python train.py --d_expert=32 --balance_loss=0.00402 --lr_router=0.000723 --norm="rmsnorm" --optimizer="soap_variant" --max_steps=3998 --dataset="wikipedia_en"
Below are experts of layer 3 (counted from 0) of a mixture-of-experts language model. Rows are named router (the router's row for the expert), down (a neuron's output weights, with its number) and show model dimensions 0-127. Each number is 50 + 15 x the weight over its row's rms, rounded and kept within 0 to 99.
After each expert's rows: a language model's description of what the expert responds to. This comes from a sample of Wikipedia text that the model never trained on.

# expert 28
router:53 56 38 39 52 44 74 53 34 59 10 54 34 39 66 78 45 62 28 48 58 56 37 30 76 55 64 39 54 66 38 64 63 33 61 57 54 38 29 59 67 57 35 63 67 45 46 40 21 43 58 40 44 16 62 68 43 54 51 66 55 49 24 35 40 63 46 36 58 50 69 16 88 46 71 59 67 45 61 16 65 58 24 46 52 50 37 37 33 46 51 63 59 54 54 46 63 50 48 54 41 23 57 71 38 64 68 61 67 30 78 68 44 23 46 23 39 44 60 63 47 66 33 27 51 29 39 46
down0:63 52 62 50 23 35 78 69 66 50 27 68 54 24 65 86 63 47 29 26 69 30 31 60 57 70 55 45 61 17 43 34 40 32 37 56 52 35 74 71 32 57 60 47 35 32 55 53 71 38 59 51 50 73 46 10 52 43 60 50 18 60 67 52 58 48 52 61 55 52 44 28 28 42 68 81 74 71 38 53 64 61 36 49 11 47 62 66 63 67 38 44 48 60 51 54 61 45 48 47 53 45 64 57 41 56 54 38 53 57 45 46 36 72 60 31 23 48 46 59 69 42 39 58 31 72 51 45
Description: The letter f after O or o, as in O-f-sted, Neo-f-it, and LaTeX symbols like \frac, $, } in math or coordinates.

# expert 15
router:42 57 58 44 72 64 64 52 59 51 22 67 58 46 58 37 38 43 34 60 69 61 49 34 53 51 66 57 83 14 28 17 63 58 38 54 56 41 70 52 32 52 85 48 49 47 52 52 63 60 63 33 57 44 64 38 36 74 36 58 26 67 49 55 50 33 54 65 52 54 40 71 56 63 48 48 56 27 52 45 58 52 59 43 22 38 48 31 46 77 72 86 37 35 42 84 50 44 81 63 60 43 28 49 31 54 41 44 28 55 36 51 43 51 56 38 66 55 69 25 95 47 67 34 43 28 44 49
down0:55 52 68 60 30 82 61 51 56 93 50 40 36 52 38 26 56 55 69 65 55 75 66 62 60 26 53 67 40 69 26 48 61 48 35 55 40 47 27 40 87 45 61 53 35 46 48 19 57 63 80 53 46 54 55 47 56 39 40 86 36 74 50 25 47 49 20 35 48 51 74 45 34 49 66 53 44 33 30 64 18 34 38 40 75 31 49 54 67 58 48 44 42 57 54 60 60 57 22 63 38 29 51 48 50 80 54 38 13 59 40 69 44 64 50 64 50 46 65 50 58 57 58 47 49 56 62 61
Description: The words of and for, word-start pieces like For, Pro, Com, and -ed in Preceded by infobox lines.

# expert 10
router:20 62 48 81 61 46 61 35 51 66 56 34 42 36 27 56 31 38 37 54 42 72 23 15 60 44 92 45 36 66 58 30 51 74 41 36 39 38 66 61 21 26 48 47 49 59 54 35 55 15 44 87 66 79 54 28 47 60 30 44 54 50 36 56 55 64 32 50 40 57 65 64 35 62 42 47 26 59 82 73 32 55 46 77 56 51 21 39 54 53 42 52 49 52 41 65 38 56 57 45 47 61 47 83 58 47 71 73 62 44 58 23 59 67 55 51 51 48 59 55 51 56 50 49 42 58 51 58
down0:57 41 53 64 65 38 33 62 41 50 15 16 55 64 12 74 45 54 29 71 37 63 45 36 61 40 43 70 56 35 37 44 33 43 47 58 76 46 50 32 46 57 61 44 34 33 76 59 59 37 40 50 38 57 31 38 59 42 73 62 02 42 43 57 44 59 24 65 55 53 30 63 68 50 34 37 49 45 51 58 51 62 62 56 31 39 37 29 58 62 33 38 54 72 58 52 69 25 60 49 55 46 80 68 50 67 37 65 45 61 33 13 69 66 58 46 35 50 68 42 37 41 48 85 36 59 57 56
Description: Verb endings and whole verbs, mostly past forms after was or he, in biographies, e.g. played, served, confess-ed, known, made.

# expert 12
router:58 58 36 48 62 67 42 51 46 43 70 60 24 51 62 35 59 60 68 33 11 66 38 59 76 58 41 38 49 70 50 50 38 73 55 55 53 47 48 48 36 04 64 41 36 64 66 63 27 34 49 32 44 68 60 61 39 33 78 35 57 67 35 41 76 42 64 69 52 65 54 44 35 35 29 58 41 36 52 57 45 43 60 61 50 67 21 53 56 65 46 41 16 43 24 51 51 55 52 61 51 46 52 38 62 36 71 78 16 35 39 26 37 75 51 51 32 83 65 65 35 46 60 28 41 48 48 71
down0:63 60 27 52 55 60 45 73 14 28 38 27 68 45 82 58 70 52 67 66 62 48 33 68 35 43 31 66 53 60 54 63 61 43 24 46 27 22 59 40 75 48 44 48 57 47 39 68 49 70 67 59 28 56 25 39 37 59 78 33 66 74 51 66 60 28 44 39 45 35 58 56 67 37 26 50 64 50 76 31 22 45 59 41 57 74 52 50 50 56 27 62 49 51 31 50 63 53 57 49 36 53 49 23 67 60 56 52 30 40 17 32 38 55 48 65 52 82 61 46 23 38 45 57 66 57 41 34
Description: Noun endings, above all plural s, and suffixes like -ation, -ment, -ers, -ity, as in deaths, powers, escarpment.

# expert 21
router:58 71 55 57 45 52 35 34 40 42 60 58 64 34 40 47 18 54 37 73 26 56 26 33 33 52 45 18 40 59 69 56 91 60 36 44 64 71 44 41 70 42 37 32 63 30 53 41 45 38 20 55 29 51 52 45 45 56 44 40 79 57 58 53 37 64 28 84 66 26 49 47 82 39 50 63 52 57 65 61 40 50 82 55 22 56 36 50 51 60 52 48 44 50 51 60 56 49 61 74 44 59 61 37 62 45 65 33 48 47 66 61 33 42 32 42 55 43 71 47 81 28 28 60 22 69 32 76
down3:73 62 64 52 50 50 48 45 43 78 71 60 41 40 60 65 69 33 78 48 60 41 42 31 44 48 63 34 38 44 63 30 50 56 38 43 51 17 66 32 28 57 66 45 76 55 46 60 48 30 50 32 37 29 46 11 40 33 47 38 54 60 57 34 58 30 60 79 68 28 23 65 28 54 59 59 36 38 38 32 27 57 55 49 69 31 37 46 44 47 48 20 52 47 47 45 51 66 41 25 51 45 63 44 33 62 53 44 75 50 62 56 82 45 83 49 34 54 38 52 53 69 54 65 75 50 07 63
Description: Digit pieces of years and counts, mainly the second half after 19, like 1978 or 1993, plus table figures.

# expert 5
router:63 62 51 45 64 21 66 46 54 16 47 34 49 70 54 63 50 40 69 56 49 76 54 39 77 18 50 63 61 39 26 60 35 76 44 47 54 62 43 48 33 65 62 52 66 45 42 37 46 53 13 42 56 50 11 80 48 68 62 44 41 40 67 58 47 46 54 51 55 67 55 63 58 80 64 47 56 62 60 64 88 79 53 46 43 51 59 67 51 39 40 45 42 56 51 70 51 36 43 81 66 66 49 31 70 39 37 59 50 49 76 63 23 66 46 62 72 53 53 70 77 50 54 81 69 49 42 57
down3:54 76 77 66 64 66 65 68 62 58 99 66 35 34 35 51 50 20 58 48 43 38 44 66 78 54 40 67 47 53 60 46 33 47 17 40 29 85 48 60 59 70 59 56 50 24 36 31 41 65 28 68 46 39 75 30 09 55 50 37 57 40 66 51 48 59 62 54 52 23 47 40 41 39 49 49 15 62 67 44 76 46 60 60 48 55 39 54 29 46 55 57 58 37 79 27 39 62 45 50 58 54 69 60 58 46 57 53 63 46 53 55 57 39 54 50 42 36 53 53 37 18 52 50 57 18 53 46
Description: Articles and possessive determiners, mostly the, this, its, their, following prepositions like in, on, of, e.g. in the week, changed its mind.

# expert 4
router:57 48 34 39 28 20 69 46 37 62 76 45 49 32 37 28 59 54 63 44 26 39 61 69 60 59 52 28 52 29 81 26 43 34 54 35 59 54 69 50 82 37 54 37 41 35 35 67 56 58 32 70 49 44 37 53 44 15 18 25 54 36 58 34 70 52 46 54 61 54 46 26 41 70 39 45 82 60 42 71 40 52 53 26 51 55 45 69 44 61 56 45 51 56 99 46 25 40 46 26 62 35 33 60 44 52 46 48 50 57 50 46 60 39 69 56 45 57 68 14 54 38 68 56 55 54 52 66
down0:30 45 49 56 44 39 59 48 52 51 61 55 44 44 17 35 34 61 72 52 56 64 61 40 33 43 50 34 79 53 53 78 46 55 33 58 51 66 42 62 43 53 27 55 89 60 68 44 78 45 53 51 36 68 56 80 47 77 62 34 59 59 38 51 51 53 53 45 34 74 56 53 46 59 56 56 47 55 58 59 58 43 11 60 61 86 31 63 37 36 49 11 46 82 49 74 42 82 54 54 50 29 18 63 58 33 56 58 61 63 68 58 67 52 56 52 50 27 66 65 76 66 58 34 21 39 55 42
Description: Vowel and syllable pieces inside personal names, often French or Slavic, plus sentence-start He/She and common first names, e.g. Lo-u-is, To-ma-šić.

# expert 17
router:79 58 38 50 57 60 42 24 74 56 22 51 60 25 61 41 57 61 47 43 25 63 31 25 60 35 34 49 68 72 35 34 71 37 52 64 66 63 68 18 50 37 61 44 44 59 59 53 26 54 39 52 28 52 47 62 56 66 51 55 37 83 39 50 78 23 42 26 67 26 60 34 61 55 41 25 26 46 67 41 36 24 48 68 58 55 64 50 62 60 72 34 62 51 52 49 64 34 43 52 43 31 72 55 69 39 45 36 63 48 54 45 50 60 82 34 88 42 47 24 40 48 54 57 62 48 55 72
down0:58 62 29 73 54 36 35 42 49 56 77 18 48 36 45 56 42 39 51 49 49 49 79 30 48 53 89 41 56 51 21 20 72 64 39 46 49 55 43 36 44 49 34 23 42 65 58 37 55 49 32 62 60 06 41 56 48 35 77 47 33 55 46 58 36 51 35 54 93 46 50 55 44 57 72 46 38 38 29 53 69 60 56 72 52 33 32 51 76 45 54 35 44 37 57 56 38 26 57 38 66 65 39 52 59 79 38 54 42 44 68 50 79 61 34 76 28 53 37 59 52 56 78 55 50 30 63 46
Description: Endings and head nouns of sports and institutional names, e.g. Cup, League, Stadium, shire, Trinity, Athletics, plus adjective suffixes like -ical, -ic.

# expert 11
router:37 60 29 52 47 54 41 73 60 62 75 28 33 29 49 51 48 54 73 40 63 76 34 42 40 59 39 23 22 49 26 38 49 31 39 70 61 47 45 52 50 44 48 43 40 62 45 06 55 57 48 73 43 47 43 63 44 66 62 68 61 78 31 67 43 37 60 73 57 72 53 73 63 50 30 24 50 32 50 58 58 30 21 44 60 35 65 29 34 66 47 49 65 61 44 39 70 29 59 66 55 49 50 43 28 54 39 52 75 30 55 60 39 46 55 36 42 08 56 41 42 41 30 64 73 23 53 63
down3:57 29 48 23 43 33 49 53 25 54 52 66 62 59 51 53 24 37 68 45 29 62 39 42 65 32 54 52 33 62 28 69 47 29 46 57 55 68 55 82 71 62 53 45 33 56 33 67 28 48 76 41 59 13 31 73 65 48 27 34 50 51 73 30 35 61 38 55 83 28 55 36 68 36 41 47 56 38 51 50 33 28 44 54 69 16 15 56 46 48 57 37 40 52 74 39 49 48 26 61 57 55 44 60 62 53 61 55 77 23 42 35 41 56 15 58 48 57 60 46 56 55 47 24 48 64 60 55
Description: Pipe separators in tables, heading markers like == and ===, colons after labels, plus occasional that and and in prose.

# expert 8
router:64 69 40 41 57 37 45 76 69 60 62 52 67 49 36 49 57 39 50 56 55 68 73 46 32 59 49 48 54 62 43 41 55 51 36 54 52 31 03 38 13 43 40 44 40 41 54 32 46 66 65 29 61 52 56 46 40 70 56 31 71 55 61 70 35 72 44 49 68 65 48 31 56 59 44 37 42 29 09 55 51 38 47 39 74 54 38 56 71 41 23 49 47 35 53 58 43 55 28 53 75 63 50 43 84 43 30 74 40 45 38 04 63 71 38 33 57 34 30 54 55 57 78 65 66 55 34 48
down3:42 44 44 52 33 66 41 38 30 48 46 51 52 79 78 64 44 69 47 38 74 40 02 66 56 49 41 27 68 45 25 57 33 46 25 43 53 59 55 55 36 34 68 65 46 57 45 43 62 54 27 47 59 47 52 64 81 58 45 56 56 56 59 37 35 41 42 41 30 88 50 49 41 39 23 59 51 68 41 72 71 37 49 67 57 43 38 37 59 25 36 53 60 39 46 33 44 30 17 55 52 70 43 33 61 11 72 63 55 70 70 64 41 45 44 47 69 28 46 49 75 74 48 62 28 41 52 53
Description: Conjunctions, possessives and sentence-ending periods at clause boundaries in narrative prose, e.g. and his, but, which, who, her.

# expert 7
router:44 38 46 55 76 71 65 78 44 81 43 51 41 35 63 46 24 62 46 63 68 43 69 57 43 38 40 72 68 37 56 40 69 42 60 56 23 40 60 93 48 60 35 75 54 57 33 70 36 39 56 22 52 36 61 25 79 34 51 58 21 55 62 44 47 33 58 49 65 60 46 35 51 67 40 51 40 29 32 28 34 47 54 42 45 46 51 57 40 39 82 53 63 78 41 67 29 87 41 24 63 53 37 41 35 68 39 34 24 47 49 68 49 36 36 56 27 60 60 51 48 30 49 56 62 41 48 43
down0:49 41 56 23 49 50 76 47 66 51 58 73 54 53 47 45 82 52 54 66 47 27 54 65 74 63 64 37 36 34 64 70 58 35 22 26 28 46 40 37 08 61 49 45 67 57 35 59 45 47 45 63 61 68 34 38 67 49 55 39 67 36 53 79 37 10 65 49 71 66 82 58 53 49 65 59 19 29 37 62 52 57 57 47 49 60 33 22 51 29 54 38 60 54 72 62 50 42 43 48 43 30 48 66 47 62 44 42 52 21 40 80 58 65 35 45 44 47 35 53 75 56 68 56 45 46 81 55
Description: First syllables of foreign place and person names, often in lists with accented text, such as Bo-žović, Ko-rea, Bi-ssy, Le-ón.

# expert 2
router:64 30 51 41 42 48 63 34 48 52 58 43 64 19 43 40 39 66 41 45 69 48 56 76 41 42 77 71 26 48 50 34 79 23 62 50 30 53 50 37 37 70 54 61 42 53 76 69 55 59 25 36 17 36 37 58 71 53 50 58 50 22 52 36 37 65 42 49 34 71 47 83 60 50 30 70 48 52 42 30 55 24 80 45 67 35 61 74 62 45 30 42 44 59 81 58 57 19 49 47 32 61 56 40 52 43 30 42 56 71 52 36 44 66 55 28 37 47 57 27 40 31 73 50 35 54 39 24
down0:59 38 39 32 72 21 55 47 58 57 41 63 57 50 62 49 40 61 25 24 58 36 32 45 56 59 38 21 77 63 58 42 49 19 46 39 17 38 68 45 46 47 41 48 49 13 35 47 48 44 37 64 65 45 41 52 58 62 31 46 38 33 68 29 80 40 46 65 47 25 39 60 51 51 59 67 58 31 37 47 43 48 41 97 53 39 55 70 25 65 77 73 48 36 41 57 44 50 63 20 42 43 54 60 59 38 55 36 64 46 35 58 26 53 64 38 43 49 29 64 29 69 28 65 52 26 25 51
Description: Short capitalized or lowercase word pieces inside proper names and abbreviations, especially a second letter after a capital initial, e.g. LA, WAL, Sir, CGA; also first names like John, David.

# expert 25
router:48 41 47 34 35 29 54 43 54 26 36 82 29 75 75 55 39 45 45 31 48 34 40 51 46 54 32 62 48 75 63 62 43 53 43 44 42 39 26 67 76 62 53 50 40 51 48 71 70 15 24 72 63 58 65 95 26 51 48 51 51 67 65 37 44 26 41 41 79 31 35 55 46 18 40 51 43 73 68 70 40 46 45 60 47 71 57 58 53 45 47 64 62 59 22 62 51 55 62 41 55 37 26 64 71 64 75 32 44 60 25 57 45 53 42 26 74 39 36 51 47 55 32 39 45 49 52 56
down0:60 79 46 51 76 60 49 37 37 29 39 77 44 27 49 73 28 72 22 53 68 29 38 53 70 40 63 38 52 39 64 43 46 34 59 70 76 50 32 38 47 45 42 62 67 41 62 77 49 71 75 53 61 48 46 52 41 49 46 47 56 76 67 67 41 23 21 43 54 38 24 35 54 69 51 69 46 49 61 57 60 32 58 31 55 54 51 11 36 57 42 44 32 40 39 41 44 76 48 68 26 51 40 57 60 96 35 60 30 47 39 23 62 47 42 39 58 53 50 50 44 56 29 67 50 69 49 34
Description: Opening letters of words, especially p or P after a space or hyphen, such as p-ublisher, p-rinciples, six-p-iston, p-urporting.

# expert 14
router:99 35 61 34 61 63 43 43 73 70 50 40 48 46 61 56 68 46 61 48 34 49 49 31 52 52 31 60 58 17 66 67 47 41 53 37 63 26 68 38 62 34 36 52 57 39 66 54 34 54 53 45 60 32 52 50 80 32 44 54 60 80 74 35 39 48 29 61 57 46 69 29 37 66 88 39 45 42 22 54 82 50 44 50 36 42 62 79 36 51 57 47 53 39 49 53 66 74 46 35 55 65 73 44 49 62 58 43 57 45 58 49 41 48 70 45 06 70 60 42 67 31 40 48 64 38 33 40
down0:54 52 63 55 43 40 40 78 53 32 33 29 46 42 65 27 67 51 39 28 65 65 62 39 47 58 75 34 70 76 65 56 65 08 50 58 59 54 60 42 43 58 59 42 57 43 39 67 29 44 79 75 48 45 49 37 52 54 61 58 36 66 67 42 48 57 40 78 41 61 60 39 35 68 79 39 56 51 66 51 28 39 42 34 00 57 40 64 32 38 37 48 79 46 42 50 74 56 69 61 36 56 73 74 29 42 57 23 39 48 54 25 59 27 40 47 52 32 47 51 34 44 77 51 43 52 65 42
Description: Word-final syllables of non-English names and places, often South Asian, Slavic or Arabic, e.g. -ka, -ia, -la, -ina, -ji, India, Russia.

# expert 18
router:38 43 63 73 67 37 56 40 33 37 52 63 77 65 48 43 26 40 49 45 55 43 62 52 70 41 45 51 75 60 52 88 46 40 44 52 53 63 53 28 68 39 67 33 43 57 45 15 50 33 71 39 36 42 67 54 25 46 34 61 57 51 64 58 50 36 58 53 42 65 45 38 42 44 58 62 22 48 25 29 83 33 29 71 74 24 46 63 45 38 38 36 59 24 56 57 68 43 47 63 65 73 32 62 51 36 64 48 25 44 44 73 60 63 55 84 74 70 32 29 24 45 28 55 39 60 63 48
down0:40 31 56 22 42 64 53 71 42 41 52 72 39 69 76 51 64 58 55 48 46 32 44 59 38 48 80 42 47 46 65 55 34 60 42 68 70 18 13 41 36 76 67 44 53 54 61 30 65 74 59 35 64 25 59 68 27 35 83 35 15 41 43 44 33 54 52 73 59 62 51 37 43 58 52 39 34 43 70 39 65 42 40 49 53 40 24 53 63 39 41 46 49 70 46 66 53 34 38 56 54 60 52 43 87 47 62 24 62 43 59 46 45 39 25 35 53 38 50 49 38 40 46 39 03 30 46 53
Description: Inner stems of Latinate words, like duc, ject, lect, spect in repository, discontinued, investigate, plus line breaks ending list items.

# expert 3
router:70 39 30 45 36 38 69 35 60 30 57 65 25 48 35 37 70 43 65 15 79 29 41 72 42 47 64 61 56 33 38 57 51 39 59 58 21 38 11 49 37 51 55 43 62 56 40 41 53 43 31 46 30 48 69 15 69 64 63 45 65 47 42 34 66 28 46 53 31 37 54 46 50 57 65 35 31 71 68 49 37 53 49 45 35 62 59 45 41 18 61 51 83 58 51 44 40 51 20 59 45 79 42 38 58 38 50 56 55 34 59 23 33 35 61 73 39 77 39 58 50 76 48 67 71 61 39 52
down3:65 61 24 31 50 38 70 32 30 31 51 68 65 76 62 53 50 33 41 64 44 65 38 34 54 46 48 53 49 79 34 59 53 74 62 55 56 43 61 50 52 41 48 40 58 31 13 35 38 39 51 58 39 89 24 39 60 47 57 30 19 22 42 75 54 35 37 60 57 53 42 71 70 50 69 31 37 30 42 26 48 52 41 51 49 52 62 49 57 65 72 61 54 66 47 39 56 36 56 41 44 66 72 75 57 14 34 63 31 44 86 54 57 41 66 59 26 67 66 53 56 50 40 59 68 69 43 69
Description: Pipe separators closing table cells after dates, scores or names, plus line breaks, semicolons, en dashes and coordinate symbols.

# expert 0
router:52 55 25 52 21 39 67 17 37 44 52 56 22 75 64 73 56 59 63 39 23 50 50 66 35 59 51 72 37 36 48 85 35 29 74 77 37 28 40 36 66 39 54 39 51 68 43 54 41 49 62 38 38 41 45 33 80 35 44 42 41 48 54 88 44 44 47 49 29 48 31 60 55 45 26 41 64 49 46 84 26 25 41 55 40 42 35 48 72 46 67 52 28 38 54 58 50 66 32 42 66 43 52 56 67 52 76 51 31 71 52 58 28 54 46 61 67 37 52 38 56 53 55 21 34 66 55 30
down0:55 54 49 69 37 57 27 58 48 57 59 67 53 75 20 32 48 27 40 50 26 60 38 41 22 35 66 36 60 42 59 44 91 53 68 43 51 81 42 49 48 67 64 25 36 55 71 33 49 55 48 27 73 34 27 32 56 72 61 71 36 53 93 76 57 41 29 51 52 58 63 35 34 40 42 37 44 69 40 63 66 62 30 43 70 48 43 35 32 51 67 35 56 75 64 71 44 62 60 63 54 54 35 48 59 69 70 48 45 47 45 64 63 55 68 30 38 37 68 51 39 48 76 41 32 32 52 51
Description: Final pieces of nouns and names, often places and species, such as bays, house, River, lock, burn, Maxwell.

# expert 31
router:28 65 56 63 24 42 29 50 50 68 30 35 43 56 44 45 57 34 46 48 39 49 61 65 55 62 75 63 57 48 86 53 41 50 49 44 64 59 36 64 61 36 63 52 24 44 34 25 50 73 43 52 58 51 55 71 38 33 72 40 90 48 39 46 35 50 41 34 54 55 36 64 32 48 79 40 39 58 37 37 44 92 50 54 59 65 47 60 68 57 82 84 41 41 30 36 51 57 69 76 39 23 65 44 19 47 39 41 55 45 56 32 44 42 51 76 53 38 52 34 33 42 60 24 42 30 23 35
down0:44 42 48 53 42 73 25 45 37 42 65 78 40 53 38 37 54 50 25 60 52 32 68 48 43 56 47 40 81 33 37 49 47 43 51 20 63 44 69 40 59 48 62 53 49 47 39 75 66 26 73 65 57 47 47 58 31 63 57 48 44 20 26 54 76 40 44 55 58 34 62 35 45 39 48 42 35 45 33 62 39 70 71 70 35 45 36 43 65 48 39 24 67 42 58 23 70 22 64 26 72 61 52 40 50 43 68 28 73 51 14 83 54 76 56 34 47 43 53 48 56 36 53 45 84 78 44 36
Description: Word-initial e pieces after a space, such as e-cosystem, e-lectric, e-vacuation, plus line breaks and vowel pieces inside words.

# expert 9
router:53 55 53 63 49 80 35 57 83 61 30 57 39 66 31 66 41 53 38 47 13 47 46 67 34 57 55 44 09 43 73 38 18 46 48 48 44 45 53 64 52 55 54 67 64 59 58 63 54 48 55 32 69 52 27 28 47 52 49 61 65 39 64 36 45 48 68 62 30 27 71 45 78 32 53 25 39 58 73 59 67 19 55 38 65 61 71 33 63 40 37 31 72 49 42 20 58 46 45 80 37 57 60 40 46 38 57 39 49 56 53 38 56 30 58 62 62 35 57 37 55 77 38 16 76 43 50 48
down3:36 85 37 52 17 42 66 61 35 41 87 43 52 53 75 50 37 50 50 60 86 64 59 68 56 58 41 55 57 36 55 73 45 65 51 55 15 50 29 72 52 52 51 36 74 57 75 57 42 57 44 49 47 51 40 54 77 32 59 49 63 56 27 49 44 26 22 47 35 32 35 68 41 43 66 49 38 73 30 26 47 65 35 52 67 31 47 45 26 63 50 27 36 54 57 41 37 62 53 47 33 58 53 63 40 66 32 74 52 34 29 39 36 34 44 64 19 66 69 47 34 48 76 49 34 71 48 54
Description: Small numbers and decimal parts inside table cells, such as 0, 3 and 53 in statistics, standings and election results.

# expert 26
router:52 47 39 48 63 33 61 59 72 56 71 76 50 63 72 61 33 46 59 65 66 42 36 39 82 33 51 45 58 46 38 74 31 36 75 32 55 57 25 41 37 34 65 41 55 25 53 49 75 44 65 83 57 80 65 17 45 45 38 44 32 48 64 79 49 61 65 61 55 37 48 50 69 46 31 34 81 68 47 51 49 69 28 55 44 51 47 66 46 35 65 43 39 45 57 33 52 54 49 73 38 40 71 81 47 59 42 66 33 54 60 16 48 36 38 24 41 67 47 63 66 46 41 59 31 69 74 41
down3:45 54 60 56 56 55 20 66 36 23 51 41 45 40 73 78 39 61 40 65 53 30 60 66 39 62 26 46 66 38 44 58 63 56 16 39 46 64 75 53 46 56 60 33 24 56 56 35 44 52 40 51 76 47 62 37 35 40 39 78 63 59 64 48 46 34 46 32 56 23 36 62 35 76 39 40 55 47 48 41 52 54 57 14 40 50 57 23 79 42 70 28 55 35 59 38 46 93 55 53 47 33 38 37 65 06 56 65 64 64 36 53 28 52 68 31 57 77 40 51 46 62 36 51 48 55 63 62
Description: Commas after place names and nouns, and prepositions opening modifier phrases, e.g. Georgia, Florida; house in; from 1879; between, against, located.

# expert 16
router:18 39 35 39 44 70 50 27 24 44 54 28 66 62 62 38 71 51 24 58 21 45 59 41 43 61 56 61 66 67 41 41 54 48 41 51 39 42 45 35 55 48 54 70 32 67 68 39 65 40 60 49 76 72 43 33 32 64 44 52 49 35 35 51 53 73 69 46 30 64 36 58 51 23 62 54 80 38 39 36 39 63 48 67 49 48 35 53 48 62 24 69 84 45 81 17 54 66 73 44 40 51 41 57 56 40 35 36 70 32 31 50 55 60 50 39 39 30 67 82 27 62 62 34 62 56 79 58
down0:38 47 72 48 34 59 38 41 59 46 68 36 61 61 44 66 33 34 37 68 50 44 62 47 06 83 45 33 40 39 29 67 31 53 52 43 27 48 65 56 88 52 52 40 41 36 70 68 62 37 57 45 67 44 76 55 62 66 69 45 33 52 90 44 53 78 55 25 52 68 39 22 39 44 46 46 35 50 44 47 68 52 36 79 36 40 65 54 44 40 64 78 54 60 74 29 26 57 44 47 60 56 38 64 44 50 55 69 58 63 49 71 49 48 57 51 54 46 78 62 57 53 81 50 66 17 58 51
Description: Consonant clusters and word-start pieces inside ordinary English words, e.g. be-h-alf, some-th-ing, ne-cessarily, h-ungry, W-ebsite.

# expert 29
router:34 15 64 63 36 56 45 78 65 46 42 56 28 64 47 58 71 57 73 58 77 65 71 48 21 58 70 61 58 67 66 44 42 75 41 33 49 44 60 67 64 40 39 35 68 57 61 27 60 55 59 75 61 55 48 40 40 57 37 25 46 41 55 59 39 73 50 40 24 59 39 36 48 71 68 69 73 49 66 62 52 47 66 39 55 50 56 46 76 67 63 46 23 29 42 54 45 67 40 33 67 62 27 50 44 54 53 53 51 67 03 57 49 31 33 64 38 40 75 44 55 40 37 34 44 79 71 62
down3:43 50 48 76 39 41 42 47 17 35 46 37 46 44 40 46 25 60 39 85 35 47 54 61 40 59 54 49 56 27 62 54 11 42 49 40 63 35 70 26 59 29 80 62 64 57 64 30 81 49 55 47 42 62 55 33 32 68 61 44 22 38 41 44 60 77 39 47 40 64 54 71 67 68 50 51 61 37 40 82 70 50 12 50 51 32 33 66 33 57 52 47 65 32 48 54 41 55 26 77 48 37 48 55 34 55 67 57 46 57 35 71 38 23 51 49 49 53 19 54 51 64 26 68 27 54 52 55
Description: First pieces of split words, mainly Latin prefixes like con, re, pro, ex, de, sub, e.g. consecrated, confirmed, united.

# expert 23
router:37 57 50 44 39 73 41 74 62 41 70 52 48 49 29 47 72 71 57 43 61 38 68 61 35 48 50 41 63 45 42 39 40 60 49 26 58 37 17 49 33 66 58 54 57 55 30 33 72 85 61 52 30 39 19 39 49 32 53 52 42 42 32 30 66 45 31 48 28 50 56 59 52 34 59 60 42 48 72 39 41 32 62 49 58 31 40 42 39 18 57 50 24 42 39 72 60 63 72 19 62 64 60 73 73 53 86 64 55 51 56 23 66 56 25 51 66 70 34 75 50 76 39 75 57 45 36 50
down0:60 63 33 61 78 40 74 64 57 39 54 29 67 57 32 39 38 63 54 58 16 41 45 68 49 59 24 37 40 55 43 51 52 71 62 75 65 54 41 32 37 41 50 52 50 20 61 43 70 26 57 64 43 11 38 51 66 58 51 74 59 60 62 60 37 43 24 48 57 22 34 48 46 34 50 33 30 09 28 63 54 15 46 46 48 55 23 54 53 48 46 29 26 29 60 75 64 27 38 59 74 42 33 61 41 52 72 63 46 45 46 45 44 42 50 71 42 52 65 50 43 30 36 58 69 67 48 60
Description: Forms of be and have, to, as, also, not, and -ly adverbs in predicates, e.g. was, is, were, despite being, will be.

# expert 24
router:68 47 77 58 40 48 50 55 56 33 68 49 65 41 66 42 52 33 59 57 46 46 41 30 23 32 32 62 56 43 45 36 42 36 60 55 58 62 56 35 48 41 68 47 68 27 58 48 27 47 50 35 62 53 57 64 44 68 50 64 48 38 63 57 84 60 48 31 57 36 37 45 27 39 27 49 44 37 18 18 29 32 56 90 47 41 22 38 54 55 30 44 23 14 25 55 18 27 40 74 33 57 82 50 53 52 40 50 39 51 66 40 30 28 57 54 35 48 34 57 37 37 33 41 26 43 59 41
down0:68 54 56 62 67 44 57 48 41 51 42 42 65 60 30 25 58 30 57 53 50 61 47 59 44 55 57 59 27 54 57 28 52 35 51 40 59 80 22 37 64 68 38 46 47 59 63 32 75 45 57 70 75 63 46 65 32 41 69 58 43 42 77 18 55 60 40 66 55 50 51 33 48 78 60 37 55 51 64 23 07 58 46 44 29 42 40 87 64 42 66 49 71 61 56 58 79 42 30 74 69 50 49 54 20 76 57 48 56 57 59 50 41 80 54 58 38 42 52 34 40 07 58 50 40 66 50 43
Description: Adjectives and nouns about government and institutions after the or of, such as state, public, University, member, international.

# expert 1
router:60 13 63 35 39 71 59 57 59 34 52 62 61 49 43 41 45 43 64 65 17 31 46 82 25 57 68 30 46 57 44 54 51 76 28 40 18 63 57 67 27 90 45 84 26 44 74 73 52 62 43 56 45 43 67 25 49 65 58 65 19 47 47 50 39 23 64 32 73 59 38 35 46 34 79 75 53 50 48 41 37 70 50 45 48 49 53 27 56 41 48 41 63 61 53 55 38 39 30 57 28 64 60 77 65 60 49 45 57 45 44 38 50 53 42 53 22 46 46 34 40 37 29 53 46 52 51 55
down0:29 31 60 67 34 33 40 65 43 61 41 41 63 40 44 50 47 47 44 23 37 52 64 67 34 44 59 37 00 61 43 41 44 50 70 62 53 37 16 52 45 40 34 41 59 44 48 45 52 29 73 56 45 39 44 50 40 45 48 53 57 31 69 77 56 71 37 56 45 31 40 52 57 48 76 29 81 54 50 50 70 49 66 52 72 43 35 28 67 19 32 53 28 41 62 42 32 49 52 88 23 63 63 49 57 30 46 73 54 30 55 18 48 50 37 53 53 32 17 45 39 42 31 55 48 41 71 32
Description: Single capital letters or short capital pieces starting a proper name, mostly given names, such as S-am, L-ysander, K-alk, W-endell.